From a checkpoint of a small mixture-of-experts model trained on Wikipedia.
Training: 411M tokens, 3136 steps.
Below are experts of layer 8 (counted from 0) of a mixture-of-experts language model. Rows are named router (the router's row for the expert), gate (a neuron's input weights, with its number), up (a neuron's input weights, with its number), down (a neuron's output weights, with its number) and show model dimensions 128-191. Each number is 128 + 32 x the weight over its row's rms, rounded and kept within 0 to 255.
Before each expert's rows: a language model's description of what the expert responds to; "raises" lists some tokens whose logits its average output raises strongly, later layers aside. This comes from a sample of Wikipedia text that the model never trained on.

# expert 48
Middle fragments of words and names, especially ar, er, al, ch, in species names and places like Killarney, tamarin.
raises: ",", " (", " as", "lin", " for"
router [162 112 161 166 115 101  88 174 102  99 106 161 136 130 117 157 166 108 146 147 146  94 139 172 187 130 141 108 130  86  53 128 186 152 106 139 123 115 123 186 112 147 186  99  92 122 168 148 145 114  62  86 131 156 116 156 148  78  90 115 136 181 141  92]
gate0 [177 177 170 145 112  87 124 159  82 184 127  64 147 118 152  86 121  55 137 101  83 131 103 150 180 132 128 118 175 189 115 117 160 135 161 115  55 144 173 147 110  93 116  87 162  74 167 100 112 144 117 159 172 176 119 172 162 147 143 138 124 129 127 162]
up0 [ 98 129 182 141 105 133 147 113  93  95 141 162 125 186 142 138 152 156 173 107 145 138 126 105 118 165 205 118 123 131 120 196 124 133 123 118 125 187 139 169 106 153 171 166  79 142 229 147 124 124 124  34 158 146 112  69 151 133 153 127  98 127 124 162]
down0 [111 150 134 103 131 148 183 142 120 162 130 138 158 132 161 157 194 117 140 115 196 161 111  82 124  99 125  53 106 144 146 100 142 170 132  73  54 142 142 108 113 105  79  81  88 151 139 140 184 191 134 149 164 133 131 121 129 121 136 112 117 144 117 146]
gate1 [ 72 148 182 165 116 131 155 144 171 114  89 130  39 148  94 219 116 139 118 128 106 156 151  30  85 142 101 115 117 103 153 166  88 106 139 117 141 128 123 100 180 123 140 105 108 129  81  75 117 165 128 142 121 122 156 176 122  86 134  83  90 109 154 151]
up1 [119  86 124 103 114 147 121  92 120 143 145  70 140 121 169 127 121 166 142 184 109 121 132 172 124 102 168  96 118 141  81 135  95 112 101 117 114 199 138 145 148 188 117 148 130 124 105 132  83 184 138 179 113  90 121 141  94  79 170 117 112  86 123 132]
down1 [ 97 105 124 116 152 146  80 136 112 148  97 109 131  81 132 154 115  89  69  87 161  88 120 103  99 155 116 114 131 116 119 148 167 127  97 153  83  66 104 136  16 127 130 123 126 137 110 167 173  98 117 160 118  92 149 167  81 167 158 144 111 146 137 125]
gate2 [105  96 169  77 134 120 170 158  90 130  75 129 141 127 110 163 143 135 151 146 152 113  45 114  89 120 134  82 140  80  76 125 145 123 153 128 187 132 142 103 122 168 139 131 149 190 130 136 151 128  80  96 153 165 171 132  80 143  70  89 115 110 142 100]
up2 [114 149 135 165  74 172 117 138 116 107  73 130 109 118 104 166 158 103  55 169 140 110 154 112  97 134 127 110  80 119 101  56 108 118 134 166 157 127 131 117 119 105 155  62 178 159  97 106 151 130 156 126 124 152 127 124 110 156 181 151 208 150 128 116]
down2 [154 164 126 140  69 126 121  71 171 159 136  81 134 149  68 154 114 109 161  72 151 143 144 121 109  97 166 160 177 199  74 138 171 120 124 108  84 144 142 134  94 114 139 123 143 173 109  40 155 103 101 143 110 121 128 118 108 107 170 162 102 136 137  44]
gate3 [ 80 212 106 125 165 128 121 120 172 117 158 178 129 146 129 112 106 184 167 126 152 165  87 135  99 127  93 123 152 115 125 100 160  99 104  75 103 160 127 134 149 160  93  93 148 129 117 200 112 126 112 115 139 139 158 158 143 107 150 186 164 120 115 149]
up3 [183 162 120 111 180 100  77 127 140 156 149 171 116 122  70 160 106  65 218 133 128 139 122 168  91 124 210  94  97 149 143  85  98 158 136 129 136 174 142 117 124 180  82 105  95 102 158 146 148  67 132 152 196 182  64 148  81  89 134 142 124 124  94 130]
down3 [110 129 105  91  91 127 121 134 179 106 121 122 160  79 114  77 108 163 164 116  80 129  77  88 137 116 112 136 145 156 130  77 185 110 105 113 156 105  95 175  76  75 165 130  84 147 116  97  77 115 116 160 112  79 169  68 158 106  88 127 144 137 166 150]
gate4 [ 89 126 132 125 173 162 145  73 141  98 171 129 103 154 190 165 136 146 129 110 163 150 166 122 149  69 158 134 158 170 120 148 134 117 158  83 137 126 125 157 134 154 175  90  53 142 112 112 107 163 165 240 117 146 119 102 124 118 159 132 144 142 155 148]
up4 [179 112 105 135 110 119 131 140 138 134 106 112 181 101 149 112 113 128  92 123 115 179 155 171 170 154 111  79 113 132 107 107 146 159  81 116  79 153 110 162 158 147 115  91 161 118 127 166 112  99 108 131  48 144 185 148 111 127 139 132 125  97  91 141]
down4 [164 112 141 120  96  93  88 183 168 144  95 179  94 186 161 153 130 105 154  69 176  34 113 159 109  71  73 200 132 138 108 127 151 165  94 174 132 213  96 123  83  85 128 197 186  55 153 104 130 133 142 114 119 150 184 148 128  95 156 149 101 131 108 218]
gate5 [140 141 145 195 116 126 161 103  89 107 147 141 114 157 145 119 113 173 171 146 172 183 134 164 117 111 109 134 133 202 110 110 169  92 178 182 108 155 116 162 113  97 152  98 167 147 127 108 115  68  69  71 163  76 163  70 144 117 118 112  72 141 160 118]
up5 [128 169 116 165 123 188 128  83  92 154 150 106 107 150 163 137 127  97  97 108 143  76 110 165 133 174  91 133 109  93 101  80 103  94 145 102 115 129 151 141 127 144 123  62 158 140 146  99 116 103 140 131  91 139 116  70 113 115 144 140 205 106  94 138]
down5 [126 149 120 120 187 145 172 137 161 120  53 172 128 150 125 145 160 183 136 151 191 155 113 140 163 102  79 116 157 115  99  61 113  98 107 146  81 169  75  76 160 164 108 113  72  96 160 143 166 112 120 104 122 119  88 102 102 153 154  81  62  72  94 165]
gate6 [130  96 102  99 131 152  31 132 117 186  99  89  67 123  92  91 135 140 135 145 126  67 144 132 140 204 160  87 154 104 130 144 159 183 119 149 125 154  53 130 160  87 163 117 168 135 127  60  88 146 106 127 145 197 153 121 142 143  79  84  52 187 119 155]
up6 [143 110 131 152 165 132 131  54 177  95 106 147 126 137 104 169 136 105 147 122 197 145 161 119  83  94 112  77 102 186  81 213  95 133 106 173 116  97  98 130 113 155  79 132 104  90  74 141 102 132 121 119 112 141 183 149 113 167 139 138  68 151 142 142]
down6 [ 78 154 150 136  69 135 138  96  98  52 113  87 120 154 140 105  69 110  81 125 119  76 177  78 105 144 143 116  68  90  89  82  76 173 143 125 158 139 113 129  92 162 111 190 102 122 147 151 169 155 103 147 121 160 131 157  62  77 173 174 182  95 157 167]
gate7 [118  97 106 116 128 133 142 113 134  95  98 105 114 120 201 139 117  99 169 102 145 117 116 147  94 127 151  80  58  90 175  99 172 139  80 157 127 165 150 107 154 125 224 149  81 134 153 131 141 132 180 105 118 126 159 149 141 160 136 132 139 154  77  88]
up7 [173  72 161 144 133 140 120 152 133  90 149 146 105 102 150  91 148 151  73  84 140 144 113 166  84 116 131 111 108 164  83 152 181 115 125 165 146  80 105  89 129 146 166 143 109 121 122 143 169 133 135  97  78 133  86 138 159 114 124 134 102 179  91 103]
down7 [ 68 157 117 181  98 132 160 178 171 153 141 102 148 142 189  84 159 147 203 148 196 102 144 149 111 115 128 100 145 133 131  99 102 174 206 159 105 147 180 113 137  82 120 137 117 125 127 125 146 136 178 109 160 171 129 135 136 111 123 126 152  88 147 107]
gate8 [149 121 149  77  87 121 159  64  54 112  70 182 150  95 109 125 126 128 123  84 166 119 121 171 129 146 132 156 193 137 179 153 129  99 121  80 104  97 116 128 114 116 130  92 120 129 146 148  86 148 142 134 141 100 202  85 148 167  94  97 145 136 198  79]
up8 [118 117 161  77  78 163 156  90 168 109 141 174  85 109  95 156 104 123 104 105 126 122 151 133  91 130  87 126 103 134 135  96 111 155 119 152 138 183 158  20 136 166 193 195 146 136 102 119 132  93 112 152 112 138 159 159 155 132 137 125 113  90 165 163]
down8 [173 171 137 115 136 121 121 136 122 135  76 174 106 154 120  55  82 167 180 166 154 118 134 102 150 171 130 149 110 118  95 131 139 142  95 100 147 144 135 154 174 160  68 174 127 114 122 166 150 141 125 140 134  73 141 132  99 111 127 142 125 131 146 114]
gate9 [158 156 175 127  64  97 124 158  84 117 184 130  43 102 179 149 159 152  97 145 128 179 125 143 129 135 128 118  97 151 158 121 104 148 132 153  95 155 113 153 114 155  82  63 125 116 163 104 126 186 175 117 167 119  64  88 202 105 149 138 156  95 157 128]
up9 [136 139  70  87 133  92 164 140  80 114 147  73 125 145 196 142 153 131  88 118  96 167 125  64 143 128  76  55 178  98 179  92  89 133 167 109 144 129  94 163  83 136 104 177 141 164 151 156 149  38 127 155 158 124 178 104  94 165 105 151 152 134 142 152]
down9 [118 155 151 100 157 196  79 127 141 126 112 137 108 105  84 138 108 137 151 190  94  97 158 100 157 105 156 115 137 146  94 179 146 151 113 136 144  94 132 173 125 158 129  94 104 144 123 107 116  87  87 126  81  60 110 118 131 138 189  82 106 129 172 132]
gate10 [130 168 124  76  71  63 155  94 107 126  74 172 159 105 177 146 145 143 124 198 159 138 117  85 119 154 117 190  91 140 103 134  96 168 115 111 128 167 153 126  99 170 100 169 159  73 121 119  99 102 150 121 103 150 152 124 145 150 105 124 107 136  92  96]
up10 [ 90 144 111 164 138 191 125 106 152  96 112 119 186 194 120 155 133 110 117 150  81  61 137  84 124 137 154  88 169 123 148  99  92 124 156 124 131 130 157 125  86 130 117 132 109 206 122 117 134 134  83 158 159 141 103 146 159 124 106  94 103 142 117 108]
down10 [160 131 181 103 109 130 106  58 192 138 134 141 132 138 120 180 149 178  86 104 164 155  92  85 119 170 128  89 204 134 177 100 134 140  68 119 191 128 122 136 101 157  92 148  70 131 139 178 152  66 145 124 155  82  93  84  96 169 112 100 110 106 158 156]

# expert 8
Mid-word pieces of foreign personal and place names, especially Slavic, Nordic and Italian ones such as -ski, -ić, -sson, Jos-ip.
raises: "di", "al", "ic", "in"
router [125 116 119 101  71  60 118 132  79 130 131 110 149 117 148  76  63 114  79 125 125 175 149 114 104 122 145 109 106 148  80 123 143  75 124  90 136 139  85 147 103 106 105  85 124  94  97 109 123 138 138 133 155 152 112 147 141 112  43 132 141 162 149  97]
gate0 [161  79 106 130 151 165 167 144 167  83 129 141 167  83 147  77 145 121  94 129 127 121  98 128 203 142 126 134 152 142 111 160  82 111 111 145  74 169 111  69 122 120 118 112 151 132 157  97 125 166 159 149  80 100 105  94  90 129 114  81 113 137 111 117]
up0 [ 65 144 147 160  73 130 146 140 122 137 109 144 159  62 102 107 131 145 157 153 121  64 156  98 148 158 134 103  97 145 126 100  89 146  80 132 120 153 143 171 149 136 156 138  69 158 137 131 117 150 217 149 204 112 111 171  88 145  53  78 117 167 134 121]
down0 [114 111  87 217  96 204 173 199  91 152 112 104 122 142 147 111 128  97 119 153 103 135 105 118  73 149  98 160 129 156  96 126  89  75  75 144  94 128 206 137 101 133 113 122  82 123 151  92 110 157 103 106 128 151 111 120  71 139 193  97 136 115  93 108]
gate1 [ 67 134 159 124 143 172 108 195 143 156  85 121 143 140 110 132 139 115 106  59 127 108  89  87 105 127 102 143 115  75 147 121 126 140  90 132 166 106 106  75 106 179 117 157  93 136 116 122  92 160 115  81 128 139 166 140 122 201 111 127 118 115  73 150]
up1 [105 113 126 117 158 124 139 125 115 103 125 125 148 153 152 145 149 117 141  94 111 176 141 116 117 116 131 157 124 112 142 113 135  79 109 127 152 117 190 135 115 109 156  85 155 127 111  79 121 148 142 194 154 112 113 127 107 154 170 142  98  54 164 137]
down1 [ 69 127 166  92 112 139 115 115 141 159 140 203 134  74 101 125 152 133 136 148 150  99 148 169 137 165 100 166 164 111  86 159  90 104 148  97 141 106 193 166 131 141 191 103 106  68 160 156 157 141 105 173 159 129 129 145 113 172 135  94 132  96 148 155]
gate2 [161 153 125 122  97 150 127 132 124  83 126 187 169 116 161 205 185 140 153 168 109  99 137 133 162 121 110 102  87 139  92  79 100 142  45 146 139  87 146 126 113 115 182 166 139 113 110  73  87 124 120 119 161 146 156 121 120 151  75 120 143 134 122 100]
up2 [103 114 101  84  72 140 136  91  38 139 102 140 146 173 117 112 154 132 142 119 121 108 138  76 178 123 135  86  79 189 158 126 140 117 148 144  73 130 129  85 142 168  95 120 129  93 130 185 111  64 132 124 109 156 110 159 147 158 101 134  49 179 151 114]
down2 [ 98  77 104 104 156 132 133 144  82 119 120  89 121  57  82 172 130 154 140 110 129 154  84 111  87 155 120 107  94 166 118 132  54 128 143  87 201 104 134 139 167 105  98 175 149  79 180 122 101 129 164 136 148 120 122 128 166 119 137 100 111 218 170 133]
gate3 [120 197 107 115 135 176 102 135 164 170  71 136 103 126  87 144 141 139 128 131 184 125 198 153 147 102 156 119 201 176 112 123 151 138 104 111 122 106 218 115 140 198 107  87  90 124  77 106 128 114 127  94  98 114 153 123 183 101 160 176  83  66 104 143]
up3 [105 166 128 120 128 119 122 136  82 184 106 122  81 178 106 143  91 156 132 119  73 156 132 104  98 132 131 125  97 139 135  81 126  85 122 101  75  59 106 141 145  87  88 129 175  81 159 173 158 151 124 155 139 102 164 148  99 145 106 102 138 137 129 112]
down3 [155 132 197  96  66 119  76 158 207  96 131  74 103 137 157 109 140 165 109  81 183  85 149  87 100  89 125 150 147 135 132 181 190 101  89  85 114 150 115 125  99  95 127  69 123 148 148  88 134 156 199 150 172 176 208  92 115 163 180 176 140 152  57  82]
gate4 [129 119 127 118  79  97 156 144 102 144 142 113 111 157 123  55 132  88 132 130 126 153 180  92  77 113 107 104 133 171 163 144 117 155 122 119 184  94 120 167  99  93 140 119 136  66  90 160  91 165 127 137  82 182  59 178 192 115  48 165 138 167 133 169]
up4 [127 159 122 128 130 114 137 201 107 161 141 139 133 109 135 188  87 156 121 110 179 149 113 100 130 132 111 157 154  87 165  89  98  47 129 120 147 102 117 122 102  80 163 151  81 116 104  98 120 183  96 118  96 112 116 165  98 126 106 182 168  83 120 105]
down4 [117 135 129 129 119 115  99 144  96 117 101 169 151 105  89 177 114 113 178 139  68 186  85 117 143 147 176 115 177 145  59 147 108 122 159 122 117 166 156  85 105 162 121 192  38 126  97  92 138  84 196 128 107 143 176 133 155 148 143 183 148 179 140 185]
gate5 [106 150 135 138 149 176 141 170 132 127 152 155  76  93 136 167 135  86 152  97 155  94  87 152 170 149 188 104 153  99 138 115 178 171 141 132 126 134 156  77  81 149 139 113 141 139  90  99  94 114 138 222 155  59 127 138  84 138 118  95  99 107  92  94]
up5 [132 132 175 157 157  95 158 174 122 162 134 132  96 147  86 120  77 145 133 120 171 132 133  93 107 115 176 182 129 161 113 171 171 148 121  74 116 119  76 100 190 160  65 141 126 149 114 203  59 126 191 165 148 139 108 102  68 108 116 117 152 134  65  96]
down5 [193  94 159  81 125 160  68  66  93 128 110 115 120 152  88 136 148 148  88 227 149 112 109 138  84 163 189 155 152 130  40 131 154 148 191 142  92 136  89 119 133 116 109 107 109  38 113 153  97 144 102 143 137 149 139 157 118 121 120  84  51 162 119 126]
gate6 [159 105  88 101 112 114 162 105  66 118  81 175 145 140 156 159 175 126 120 164 152 103 130 159 125 152 156 179  86 146  90 108 162 172 110 111 151  99 129  71 135 177 161 102 119 118 114 179 169 143  78 195 128 140 128 155 154 112 141 147 170  86 148 113]
up6 [118 179 144 161 126 112 138 112 136 115  56 191 158 140 122 120 137 121 131 195 146 197 155 156 150 139 154 136 151 156 135 151  96  51 138 147 132 142 145 167 170  66 143 106 149  81 140 124 140  99 155 133 106 108 139  56 132 119  94 159 137 107 146 142]
down6 [127 142 123 162 121 175 115 145 122 130 110  75 152 108 140  82 116 147  73 185 144  96 151 169 194 141 147 148  77 137 178 157 102 156 191  98 142 158 154 174  78 115 124 143 123 127 140 190 174 111 139 133 134 152 168  92 136 121 141 118 139  98  94  95]
gate7 [126 128 112 129 160 150 137 162 126  90 174 160 102 186  98 128 127  98 115 142  73 185 120 139 133 129 101 129 127 111 168 150 149 111 153 151 190 133 114 114 137  74 139 122 162 134 106 151 144  95 109 167  91 140 142 122  98 113 172 123  71 140 140 143]
up7 [122 196  63 145 131 134 152 116 150 151 173 134  90 118 140 134 111  66 169 135 106 112  74 134 142  61 158 148 127 167 127 154 160 132 110 133 142 150  67  79 109 109 184 122 155  74 165 142  91  96 115 124  94 119  86 157 138 136 103 108  71  93 187 127]
down7 [ 47 205 159 149 152 100 101 177 127 164 187 110 100  88 144 126 150 129 110 156 178  91 151 157 110 129 126 129 104 131 124 157 125 100 118 107  87  96 149 106  82 122 136 144  98 101  91 139 174 158 144 159 159 202 108  70 133 105 152 155 123  86 113 148]
gate8 [154 107  72 114  69 162 149 101 128 119 159 144 134  89 160 160 143 176 126 106 132 100 128 226 125 159 136 125 106 129 182 127  85 124 117 161 187 187  92 108 144 149  90 155 143  30 148 188  92 163 215  73 116 142 122 157 122 164 143 114 167 137 111 166]
up8 [135  90 123 185  63 159 146  82 102 189 129  87 123 143 131 116 144 110  56 124 112 183 130 143  78 170 159 155 130 135 186 164 119  95 115 128 185 141 176 163 101  97 135 157  71 112 170 110 134 133 114  83 164 120 184  54 135 159 173 141 169 162 133 118]
down8 [110 160 116 149 130  69 108  73 159 137 118 150 126 168 110 138 121 126  76  93 127 100 120 107 105 103 118 137 156 108 170 176 150 149  99 152  78 121 135 139 117 152 110 117 147 133 120 167 111 148 126  49  97 115 117 106 121 144  73 194 159 146 138 125]
gate9 [165 110  98 121 167  96 176 146 158  94 128 143 176 156 180 190 143 136 118 140 135  83 149 182 115 130 132 144 156 150  73 111  87 175 125 121 174 164 160 125  94 111  68  91 160 104 154 126 211 130 131  86 104 143 111 132 206 110 152 166  89 119 140  80]
up9 [ 96 125 169 121 167 132 194 168 149 130 136 114 117  81 169 158 121  84 106 114  75 132 126 157 151  82 132  72 139  80  68 146 131  83  54  94 123 179 146 112 110 128 108  89 105 122 137 130  90  85 125 151 160 131 141 108  97 160 125  63 145 118 138 143]
down9 [105 175 100  71 133  93 124 111 134 145 123 167 180 101  70 155 102 167 162 126 102 110 106 123  91 116 168 164 116 106 164  83  89  82 135 188  80 141 172 138 111 189 107 110 100 151 106 108  60 128 145  95 122 142 115 140 164 109 162 132 137 102 158 112]
gate10 [134 129 125 145 186 110 110 100 109  84  79 146 113 162 149 136 115 125 154 111 140 105 127 151  67 149 122 136 131 120 109 152  92 104  78 100  45 122 117 154 153  72 110 156 128 167 154 120 150 178  99 127  73  71  64  95  97 163  73 144 141 136 151 162]
up10 [ 99 119 172 192 133 135 140 103 113 121  87  60 123 141 119 111  83  87 117 155 171 106 205 127 120 131 130 103 145 134 181 103 128 105 124 118 138 142 127  74 145  98 122 102 149 114 165 110 120 194 133 170 123 133 106 168  71 197 141 168 114 170 105 136]
down10 [157 114 107 120 175 151 147 140 199  76 138 204 123 148 158 138 129 120 201 176  92 204 146 168  94  44 133 163 130 156 127  81  91  87  61 125 125 150 180 120  73 123 118 138 112 157 150 182 106  94 129 152 147 134 113 126 118 106 125 103  94  74 120 133]

# expert 37
Short vowel or syllable pieces such as a, i, ia, ca, ma inside foreign names, species names and Latin words.
raises: "the", "phon", "fi", "dic", "al", "zi"
router [137 106 149  94 101 123 114 121 187  86 124  81 129 162 107 134 192 141 150 184 170 129 144  77 116 140  25 127  58 122  84 126 105 128 159 141 151  78 159 146 119 158 133  97 147 121 141 124 103 103 163 196  63 166 114 163 126 173 138 134 108  74 169 137]
gate0 [118  84 146 177 126 123  65 136  89 195 147 124  79  97 174 178  59 107 105 146 151 165 160  80 171 136 112 159 125  90  50 127 107  90 157 153 117 142 157 105 124  92 144  73 125 198 189 124 151 101  94 121 108 210 145  75 136 119 152 102  93 162 103 136]
up0 [122 131 197 140  78  73 166 101 135 119 150  92 126 144 124 138 171 147 150 139 164 108 139  69 104 144  67 183 120 160 179 122 134 137 155  98 112 105  63 138 153 159 117 103 132 195 141 120 137 125 175 147 170 134 146  89  99 161 140 154 145 128 196 164]
down0 [108  88 146 190 181  79   0 157 105 158 138  61  86 115 129 113 125  83 153  78 129 132 142 159  86 116 118 139 183 148 129 121 155  68 158 120 135 121  82 126 231 105  97  86 125 156 129 108 102 100  78 115 155  99 170 145 140 102 142 187  79 148 143 137]
gate1 [156 144 139 106  82 192 154 165 118 135 158 128 168 124 151 161  98 206 135 144 162 197 128 123  98 120 135 101  98 132  79 165 154 154 141 142 150 113 191 150 146 143 111 128 131  91  86 170 134 108 203 150  86 121 161 120  97 179 128  95 143 105 138  65]
up1 [154 160 211  92 155 174  91 103 117 166 128 122 144  97  76 107  76 158 148 121 125  97 189 103 162 159  73 175  94 131 127 176 120  91  95 162 181 137 127 141 131 122 154  86 124 127 112 149 159 135 108 131  98 131 101  95 130 100  98 151  84 100 109 165]
down1 [121 181 118  97  92 143 103 122 137 122 149 148 181  90 151 137 126  62  93 151 130  84 111 138 175 132 171 115 186 186 134 122 103 148  89 151  78 109 102 169 126 107 139 115 127 116 143 127  48 130 133 176 145 112 158 109 128 148 128  87 114 120 116 106]
gate2 [147 166 133 118 172 162  90 121 148 137  98 157 127  77 150 191 119 112 133 165 113 175 137 134 105 125 154 139 146 194 163  99 160 134 170 101 122 165 123 171 110 156 118 143 159 162 108 189 141  87 114 162 175 116 138 113 148 147 109 115 117 182 144 116]
up2 [158 112 179 129 135 159 148 109  98 127 121 147 133 131 165  90 106 121 172 115 101 179 128 122 185 110 161 136 116 124 159 182 121  82 100 152  84 151 118 173 100 122 112 105 151 171 156 120 109 106  90 137 147 124  81 141 181 130 152 125 145 175 109  31]
down2 [ 93 124 121 110 174 149 140 154 139 120 134 150 134 109 121 151 146 136 124  90  95 106  67  97 115 100 193 170 121 138 124 117 110 174 131  81 172 116 145 120 125 114 118 101 127 169 148 143 164 136 152 126 146 175 110  77 126 126 130 181 124 132 170 132]
gate3 [119 107 123 110 174 122 147 105 117 103  96 167 105 160 144 139 170 166 132 175  94  99 172 103 120 148 103 120 174 137 203 181 138 164 184 170 117 106  99 150 133 123 163  62 108 120 122 108  86  33 195 138 130 166 118 107  67 161 147 113 103 178  63 112]
up3 [130 140 107  94 120  55 212 130  83  99 176 116 154 145 125 128 135  97 138 150 147 109 109 122 107  70 208 142 144 167 110 112 131 164 171 129 101  95 124 124 117  90 150 193 109 159 137 181 164 127 138 146 110 157 148  90  95  72 128 129 180 141 165 162]
down3 [151 104 131 122 153 153 195 114 131 172 168 135 179 151 109 137  74 100 131 154 113 150  83  99 160 111  99 135 149 149 117 129 125 146  95 117 127 159  73  56 151  97 229 130  52 148 161 154  85 115 119  69  92 121 140 127 110 139 184 144  90 134  69 127]
gate4 [158 113 118 139 153  53 122 119 164 132 133 129 127 192 148  62  95 137  95  87 155  68 134 135  78 140 158 116 111 105 112  87 162 142 120  88 121 117 140 164 163 154 101  95 108 154 101  69 143 164 141  95 106 131 108 177 137 133 171 215 141  84 135 110]
up4 [ 90 191 129 177 138 162  61 110  81  85 150 139  81 107  92 164 160 182 163 121 154 125 139 187 130 122 105 146 173 189 115 152 137 132 118 107  73 125 141 108 105 123  83 103 135 106  81 101 105 135 162 155 157 130 138 116 135 144 128  45 114 154 130 123]
down4 [ 74 153  51 169 137 183 140 147 134 141 142 189 133 149 146 147 163 107 112 113 107 178  95 161 121 130 146 148 137  82 163 105 137 156 123 119 126 170  89 120 156 107 123 112 173 144 126 178 128  64 121  81 105 141 173 129 106 162 165 104  90 136 197  69]
gate5 [139 139 117 127 199 136  86 146 133 102 130 141 174 153 153  51 152 150 124 130 129 121  94 128 114  79 140  85  49 133 177 138 111  64 113 159 111 125 122  84 139 111 109 140  89 122 116 121 109  85  96 136 132 116  61 160 199 127 116 158 110 146  98  70]
up5 [131 189  92 139  95 110 212 162 114 152 149 129 139 157 150  93 131 147 167  82 136  86  94 130 136 154 129 155 125 165 106 123 112  60 117 130 149 108 204 103 144  88 141 131  64 154 193 108 113 104 180  63 181 133 129  91 144 134 114 118 155 138 115  95]
down5 [103 174 185  97 146 104 138  88 125 210 125 110 139  92  81 101 121 157 105 137 151 173 103  83 127 186 142 131 101 131 115 136 112 122 104 135 142 178 108  78 148 114 140 175 153 132 149 164 141  84 104 201  84 131 103  89 110 130 158 173 100 108 159 140]
gate6 [ 92 122 163  83 158 136  74  98 102  65 189  68 138 149 181 130 122 164 126 132 107 111 120  87 144 104 159 103 149 143 136 165 122 142  70 116 146 110 129 154 130 145 130 215  86 129  79 100 133 188 130 108 183 125  99 137 115 128 134 101 123 142 141 149]
up6 [151 174  93 171 156 130  89  71 156  98 101 134 157 153 135 177 130  91 177  72 157 141 163 140 138 148 137 130 113 119 130  80 173 175 166 125  31 124 100 135 180 139 124 102 148  59 144 134 122 113 178  88 142 121 121  93 138 126 150 124 101 149 104 112]
down6 [138 201 100 104  84 101 112  55 198 129 161 104 138 199 120 186 143 162 141 155 133  85 109 123 108 115  90 154 161 112 115 161 144 108 131 116  71 105 112 127 136  78 106 160 101 196 131 107 172 135 139 143 153 127  97 157 160 229  74 153 183  80 124 100]
gate7 [125 146 194 168 161 164 109  88  49 163 150 162 163 138 116 106 150 140 139 117 117  54 133 143 137  77  81 140  83 173 161 176 135  96 139 103 160 134 123  92 190 115 108  99 141  95 104 131  64 182  99 131 175 136 125 122 120 152  81 118 171  83 125 106]
up7 [114 169 128 145 131 163 119 123 116 107 122 117  96 101 132 109  93 166 149 130 102 137 134 147 115 117 158 124 134  70 143 131 137  80 123 103  99 158  81 101 140 173  82 123 166 135 111 126 160 141 146 118 104 129 147 115 164 177  85  91  97 140 104 130]
down7 [ 95 103 121  48 150 207 174 151 170 133 124 145 178 119 104 205 117  98 102 139 104 137 135 126 155 114 147 125 124 124 124 130  62  86 123 174 108 125 134  70 142 131 134 173 170 158 138 140 169 102  39 157 169 140 141 127 167 149 137 147 143  50 109  84]
gate8 [ 65 138 124 132 176 154 120 109 215  82 181 126 160 111 156 164 114 115 136 141 146  74 138 130 133 208  79 134 173 142 130  82 148 164 130 178 142  74 126 116  81  86 174 133 117  70  98 160 175 136 146 145 131 115 151 143 117  98 162  68 187 157 179 119]
up8 [144 124 168 122 121 115 126 144 103  91  79 123  90  61 114 130  83 101 137  97 120 115  94  99 168 111 158  98 175 122 118 140 187 109 121 110 102 104 113 115 135  95  82  93 125 222 179 167 101 129  89 113 119  89 123 150  78 113 118  72  84  80 121 130]
down8 [153 106 121 162 112  55 154 139 161 165 145 122 143 128  88 171 162 188  77 128 135 160 127 116 117 157 131 154 127 125 131 158 118  54 173 109 106 127 119 124 191  79 190 150  55 174  65 151 108 173 107 126 116 115 141  76 123 153 127 179 130 151 155 158]
gate9 [161  91 108  75 138 167 124  98  86 156 126 174 113  44 160 188 172 122  95 151 180 108 103 112 142 117 152 164 137 149  48 121 125 117  79  59 120 113 141  65 181 193 194  87 164  89 139 166 127 111 147 118 181  88 157 168 177 105 169 138 121 151 127 181]
up9 [144 129 125 147 113 168 120 132 138  99 213 127 173 116 143 104  99  76 182 105 111 148 150 186 179 101 102 115 146 123 139 158 126 108  83 152 133 127 166 147 143 158 109 114 138 137 119 129 182 156 114 183 139 146 118  61  92  85 159 138 150 151 116  45]
down9 [138 116 127 136 123 144 138 138 121 115 113 169 171  89 125 156  85 108  74 101  92 185 178  99 129 133  57 189 149 155  90 116  90  95 154 137 194 180 192 134 120 115 162 117 111 126 172  83  83 175 164  85 141 140 170 106  82  87 139 116 117  80 151  76]
gate10 [173 107 160 187 138 109 153 131 146 116 112 174 154 114 146 178 157 125  86 104 117 157 117  59 177 156 141 138  72 133 135 157  85 150  62 110  89 106 130 154 127 123 167 121 119 114 132 101 126 152 166 130 132 170 131 132  77 157 114 146 104 195 143 121]
up10 [155  64 120 117  90 142 119 133 139 147 130  33 138 160 143 158 144  99 198 141 196 168 120 176 137 112 115  99 105 131 159 132 101 100 112 139 162  86  82 113 149 117 128 141 181  99 125 109 172 137 134 178 108  50 116 142  96 127 133 120  85  66 106 127]
down10 [122 130 117 131  92 144 137 164 107 112 141  96 129 122  64  68 105 155 167 166  90 144 125 139 115  98 149  89 137 130 184 124 108 135 142 152 154 107 131 118 144  85 154 156  68 110  76 160 102 169 180 116  78 156  97  57 133  83 118 167 207 153  90 119]